{
  "num_hidden_layers": 8,
  "hidden_size": 128,
  "n_experts": 16,
  "experts_per_token": 2,
  "d_expert": 64,
  "d_shared_expert": 64,
  "hidden_act": "swiglu",
  "moe_layers": [0, 1, 2, 3, 4, 5, 6, 7],
  "router_score": "softmax",
  "normalize_top_k": true,
  "routed_scale": 1.0,
  "balance_loss": 0.00696,
  "balance_bias": false,
  "router_cosine_scale": 20.0,
  "init_std_router": 0.0229,
  "lr_router": 0.000812,
  "vocab_size": 2490,
  "norm": "rmsnorm",
  "norm_eps": 1e-05,
  "tie_word_embeddings": false,
  "optimizer": "soap_variant",
  "learning_rate": 0.00756,
  "beta1": 0.95,
  "beta2": 0.99,
  "batch_tokens": 32768,
  "max_seq_len": 1024,
  "train_tokens": 229200000,
  "max_steps": 6995,
  "dataset": "wikipedia_en"
}
Below are experts of layer 2 (counted from 0) of a mixture-of-experts language model. Rows are named gate (a neuron's input weights, with its number), up (a neuron's input weights, with its number), down (a neuron's output weights, with its number) and show model dimensions 0-127. Each number is 500 + 50 x the weight over its row's rms, rounded and kept within 0 to 999. Numbers have three digits each.
Before each expert's rows: "gets" lists some tokens that make up at least twice as much of what it gets as of all text. This comes from a sample of Wikipedia text that the model never trained on. Tokens count by the router's weight.

# expert 2
gets: "s", "ive", "ial", " first", "ation", "ers"
gate26:418426562478544456453586430470496512484461480497533449472504546552529547535559483417367479461428496514476503525486511591429481482579465476418511562520436541411487441465467479470454411444397533514430510457494391462500477495494613512442425465516491593546533509530489451549497598517469480522555456493543528471507462546546455414527509496503417481397510494424632437501499518573492454488481
up26:468454493512484417489510518522452510500509480386439457473490478572513459505486541476501520607459574476515572477445436461459489516377471493491512473586524469466507528497423512500462443486466551508517439541476433540491515581460498481577541485509554615335546509477454545451522558476590557455499576510468632419484570441560451470531435474513529405483424498486400467416551509460528478494425
down26:548522443527481565514466538514555558581413546550531519516506623463496400494609533536546568527545552516569541464475441423506483525487552482553493497399518445557611548480495553477380472426538534544552426473550473450480519485561510499550552535548475516530498435546578485485471502573420478472427382590515472505523516514458543486554473454483496521509432506469560524432471413599503477543596

# expert 3
gets: "a", "i", "o", "an", "e", "u"
gate9:432404436521504518498435443538441437608574460523499475527539416488426458571423486417476479392499498495554515496575458489468524492482495462484517523521542496370489527518427501499534508511457463579602509532488552541471462527511540544430553441530490510552449393553529513521583490419486436424449545612467515467476476434602550520535486470557493537490523529532500526520380621556489536549536
up9:593422454518524558504562455514538617398442473462435549518491557445533521380481486442456552548492532400402496472523517550499482449474424533478463443431517533543562507491506533481467411499484524478413522493474434530506502529502547496681485502522511445452469452390445509501533495503464411535507541441477418528524522477569533486538415479560575450520502572483456434465502463455589513433473
down9:503465545512441505583504477551583483531535454502475464552461613549475498570625552516523467506528520538494488504510516488393581488462541486498543498548566521481458447635546521485553420394454531466558415498479525372509502582518479490481480508347430400480406537542476475496452542540529457444499582466554483491567482506539492540411500481491538428542518454554526420452510517517483591482510

# expert 14
gets: " and", " to", " a", " was", " is", " with"
gate13:510535478484516518526455517517528467547410431558470433476559499480523581469493455530472515469479507468530472428421552485418510500438509474547512587476501492455530408568642594449483487485511514455477487466599590512583552513549485514478451564496489514506486354578533543429467490413490396462504494555407424523391480563557496542442490477544438459587504482500407590472488452482501523569477
up13:454507463548575499446505446459524465526466452386481479524523480564511501474501509524616531579499461561525525522469462627549527502573531524492418454540545457460502535458410503425543521518443471466468434499422565417477476475541522516468493456503489478469574476511522448474560535382569573457494453452632458498451510523461560526595492421475559539362452566464498524427529477549557503507391
down13:447499427519490480484525523545567429475442382552483500488480545503471447585549495571534450581510591534471538423536512490471526446527451517493496442523605458553519442463512456466515603533508464433560476524445525587388495439556467426478429483494474542486511480412508459491626531465484429484446488591590568518521403506438560466506519451495522473345462432498553431499464508489481523507545

# expert 0
gets: ",", "'", " as", " S", "ly", " s"
gate22:550517402440562470490500469440574541534425456574486478538527447498518473484567554514519567573603431485499406470567548549522443511500542447612516508551514438487473511557509533487533507576583578552509515366582539541483447498558508515514618534505561509526479521481572504522468406518517469482478530425537496442521438535472465399477498519405525446565445506431450470530587586544480506589499
up22:415423544509423515448537524505553471463490469595516572464532540489558426551583544543462514535531529517508565463485494503521534461476558392576521437598435467503603420593529532491508467437534481514529466518569484619477417385514473593539548500485539482556525509483488570484474508557495388474460517516421453631482499606565469455562507513488466479492528470480493552557548520486427567464486
down22:567526511643531576459488574520518490537461554524490512579471625524530522501494431566533518488516440492422506504470490543521487518548488486622472464424402465542521506494486519509516544610576434497511447370537507491485476485499490405520528540467491554539484550465514470520482501516412505507539534420466381442471487488491474512444518473415547601555555558472526507648431531553514547567432

# expert 12
gets: " L", " M", " T", " P", " K", " R"
gate3:454516543519574418368541530467581514485571476411395404511514515425522521457477464476543478466542477477445511520468517599560450470561464591586502418576553498560513525549479544413489442501513547538482415485536419400380503460481536445469490481506468495501527490399445506486548514486521565557567525521490607503452537478489521496465558525452439451527519541512512508489509494610497500417602
up3:500508485540451440519436528481436443422539522580456432435532442521466525491533500486486462453493465580531493525499411406402463580553527493468496462479403539521547376634478549506522624525553471463545528423530548490600468494551512554459486530475507426575549569592496528474493453525562539496439506562547453475570488506416504410427557477539466538476483466581487443491509479418538503570476
down3:485563541467586501498587486501562448451477446492496520567497575485486498488430471478531512441545416531529507563435505458436470407472452592520477436509486480561443509531469446436527498505518419472478448378464414467474396506416573487434467518497433495550591522527488500494575504528471392447562494572424593423472551440522468470512460461476454484585450545590475561424512437421536468541538

# expert 6
gets: "s", "ation", "ion", "ess", " =", "°"
gate16:515480457393434543423434517595452520480441431562555537454548520451515537495472429543506484506454394528518481487427546492519487526431454562472421581564464524471430358519370519558502432403453538553508494588542520472520576458523566445588539503542431491486495367513467533534570493541494508400553512500455529511488454496535529536515488523491510478522477456528499526436491479602586515535515
up16:465532504446484404498450471458571514467448534475542490506443463494495539476531521463470529512573521401576517516468436464450459586485554401504528443440488459474501489430645516516521477512434492413460462520468513400541495537518415499471491491529629484498584354504498524493453492569591509513553434576555456484519438431519405466517530465444486600439442503542484492494427499489549447434587
down16:500510431499460524483499495533376488501520452451431481507466484480480502518576459543504578635495559540513416516522425572468514527458545447505506483423491486444542479553547571441509528411337445449482473558604511516466468524532509506486506512493486524516511558477516550439533544479511517354497618521509504465549421408408442467521568529478431558487505447556549436634508522489477503460520

# expert 1
gets: "t", "g", "b", "at", "c", "ic"
gate9:494587561444472515489543518505503577506503510459499487472490505510526498580466541482578481513563463480494490499492453507538522535584433502420533498426358526620574563535574400531460527430527448410499535499518493465502470451511525452485490516500561585499417565496546446559559495575427415488550483522473464433477503581325440416521467514521464552548482486442565474439465550515437513542409
up9:523568557513628487577503402541512508536514440336539350513504459524521509525522495398492497529563588527546491508530525528525484536620471536498488455440420490510577483524511465491512506432486530469546357540559568531499499549490533493474491509501493513499500466434597415484401542521454561585537585468480545488458512490525529544557478469500569547513547476455488478433431547532446537470427
down9:477496496498431474461498470537472626527526547427555545461479524521513559495462538534376443574607506453464577496464484565443501484484619486472550517538457441523546579523599506473465502506456588491518562530406393459518474465521524448519511431474480493407513539481591517527399502489437436512529466482556521490456526478568431446502466588518488559531516536467576401537458516405529431436431

# expert 8
gets: "-", "|", " \"", " D", " d", "/"
gate13:568520472474401506504423447524388533390531449436413615524566513497536522532504589451492490370453485528469488463545553514555432481526501396562485541587477480508530503429552450574459499469497584402538551554532468422509445486567473484478437438513484571498597473521538492494458467501497450514532373475597439529460498482552483442530501494492507487521433552505546476554521430474463518486581
up13:565589462500427458498459481541482496498508419498493551547555489511555570494407501409421470539585464504521382439432418526538400519473499446477443525556457510491531494523542464494400520557531535504541598529508596503545504464550476513508514462476449455588520532532515530497392513494528434409608425428543518419473510488573453445539508477587432406562452536512501437584468531480440477512513
down13:455484544536511368517507515512481496536539534503532412508432482482573451542567470532507461589489497531541389502504442453354627479481445480452523537469511524495515527523528555510468556534433592588512562466379501487472500447522549406455546511456452528602491533505459579538424573510438472505520482547484492524515506572529474545502392528448436618517568572498502529470577429512489462471512

# expert 13
gets: " of", "ing", " the", " for", " in", "ed"
gate9:543477496496554499426501474449475498426487439560485540409585504416491539510503530425536428532537519496531521575497489532528549558594310536430479519517497434452500504530417464526445490468562516441533476423493488457511341492441479499439535423595636495482543521478426508471606560494448546524519501429438438521554510465507486512532492479513521404465495494472496529492536562487563531568518
up9:435561498490523486473477484441560495500441503575466473461602530475545502532541463511492507546544533578485556470434502425465486505613391493387504514534456450461598532501451446535462511537501524458472460366532548491517387440408572483522490500598644435456557545437419482546590530497501516471539421505521420488492485514430498500525527516428588512443527527437453473517550531532562465542488
down9:488447467581490503452560448408544454465502454452507434445565540530559538522511460575435456574636592430490442496453490549499523451488508519431441606509522476536592472493555499486427483490496447507443452561525442496445538449489451495582632435512565480538574535479478432486441500536430486507479468498409487385536439520519450474503456476515488533453544414463401468519452504443562525588488

# expert 7
gets: " the", "1", " F", " B", " C", "–"
gate36:519534550481475556472532601421455478510555511453524496482514576563469555501471510475553507483479518550538590486543486534437452566465473593484503439627466564506484591511494435522517481458524430426489362517569460514436509552466462513549412543480584503466539509548427420489559474459429417512481464523469498548506530421426553412452450578465444534508509565463492543468460583436495384555440
up36:484560506443515535511479475527482511428453516521487462551413568550451472498466476444517416398573586486566380538580550528456456477492525548493494539398480487418428482514595532458551443477521425546504643523433447504500386482480486413487495546516513489489523442462527540502528435505456521428504511406428442491563530537499448590525521460523548475480469536417488601623462514515527502542471
down36:462572508541498537528475484471509499437426482555479533511407509446481469407556481491568470449548495434553454510453533488442442492461539465511585494431463610388478438551484535441525474488526453423456601465467484561529385538570478385488560530510541504526531482511564452484547473514445603471443485536488452419541453499563459583520482455487529437529416419459481606598580535505533554528497

# expert 4
gets: ".", "\"", " ", " r", ").", " m"
gate16:431450532443610463527516538522471584527545522448480578545444505470458499487434448514499424641505515472509488450480488446462529438485601449470565586495479537489556440522538477552467501487498576538483502492506395480531553480522440428549389473524512471488454518627406451515519467455529535531473490512413479437496484535482583459530450596527524403488444425471590545453527520624503424497498
up16:529561375524447564493559514525493590441505548579449511447473528599452463463556507484432484506483438507483477500439521477489556484610461425510515489567455515439551450404507484410483483479525478583509551483497555514555524478499515423517468518539486507514539468600570601471482527496502505519464491554513544571530506450442593529547533610391435530439498533586545571545574581395471528522576
down16:477503443458484561499551514463452515508355492503460497427419405514501461542502416447488484491507553513415451551531547526519447478528546524630475410437389525457519474443513511444444483446479486530549536488428489529525470544522549398397488454419511501492477499517569496439406595484463526527455538432494515567515435504532503484458590554442445539453437490344548471555514512460521489459554

# expert 10
gets: " in", " (", "==", " on", " from", "==="
gate5:545556427512447464558470582460474513505533443533522580505491537558456450468489507529466426517459499445536500442527506491447591498533459380477552504435509515570516505459455504598453564540552550555418627518394543557612470496588490524521505550484478501526526563554621551491573406560526574429445483453522468487519439560512416466507536502488461436634502495511504442511493439451535522497462
up5:508487516429472563493459491490464520510484483447491430542463469369528453439409417471540494471475539585539571549500395464563555476600532559471482522547514461479466486534462541432505484406498460453503464568540478383491490521469523513413525504419471375485442446537461494455481480461406513479564537547493561553480452484457394599497429438518497555462452409426544438425488478561487531561520
down5:403476466655535515465488436507446555505492544465536433405451474531466521498494464506518552484545554463475428571496502507412521576500547495423442555516437494501485531502504521495422496486511570525570485440606459445603534481574426413479434539482549511456525481537545615516473439649502534436431532512547492581520566439449532556460492509544432442458448550546533509523527454496539491584503

# expert 15
gets: "ed", "r", "ol", "l", "w", "ul"
gate26:568469492494450497497538608576547547485493536446505557514487522537465540440444516440559538498533490492519494545538436513522540494449543464490444514516525459458457578457566472514526514492457502450605479503552505603424599581497397510465595496517518414369552521514461537581455522596456564476567567544442543597479497504602517491455506561532595525524533524505355539497472556501538429483549
up26:365527530461521504501447535508468476507463421499456490536517421402474457524497470607435397476435480553491505494463520449493531596602357541544602458453487495425482447506527590540436431463619452480467458521558499461565448467457517472471424444465492503491414487434540494411495510475503427519516491463527493436545481549473439480547558487506484461519441470496566479475452519558438621522482
down26:454530428379627536527373492467514507461421493489534462509481643478495535553483438518465451583464505563457445511542505527471537477555388494533511471527492499494515422560360446493521495498586482508487536536507516420433472493501524505509435542465495436426459502485584431536555511518546454462426577450583506503455476597458490406452546519447490433502485458465461487539455485465417572527469

# expert 5
gets: "er", "on", "or", "al", "ar", "es"
gate3:557538523560561536474459457485452495535541427540572522557473489507489512531389417450610462563607525496405595504524504527421546530440462441465544485442492515508496439509513469438574555491519499521487506430480532506509518473392534425510507519428509508430365445405486535544507547487496546506468560530576584613420537534563486564471525448492499503458532524543529587495533524542620534543444
up3:440473427506514463500515510514601531492536501569428470461487558523624455498634485560492569455540552467493467479476475558576493540589467513476467596561418523489491500547494560482489583511495524477564572477510459539563499443597503552422492542568490533605538516576399497458534457504582581470517519424484432460435483408532507464403510485557508468538471442499497448395483490439463433515549
down3:497481501505522500438456482523458503536539460509506551430578560487472518445398509586439466569585514420531542581532477453458500452468487430495528421478581560550480503543527486489537580530519496551619594512526477558512483532585589495520384464473378448511456471455542502550486428527455545419553570485546525493464597608565540548480487514578421504485477571477515542514501494522477631517486

# expert 11
gets: " ", "\n", "2", "\n\n", "3", "4"
gate15:443441639453523512541458546436576511455500471513491493546473439464473585569387517513496551493499473611503458606590451530587496500493572547476477556488507494459490518575570516498544452513514459485592407510437495482452480546493431410394527518524533517461508500479455526457491430571410499447506559535475394550462461494494489488396382475507531497554468469496540526619471446511497499540553
up15:484490479569467492526571505518493514425518513507454448478551522449516437404496514437409515576447547497466509480494471432433523484552487546478609452550551505559507461452415537452532524565529428558461476495508497517598506493553533559563528467444467546425471446427579544490528542486569552593588470433515637517526514448475566533586541503559418352483588536476473516433427532495508538525538
down15:469488501568501582498570513476591419430490480570438521520644492387578502428486549469487554538458472531388495495547450493510527409668482462389482508525502473635500516517509515494428475533555426504528478498550484511556511403483437520507519525533517509433427509481572500506501507502444534510525439564552516546521563443417557461557490502497515427427590523536459520501479521504433482511457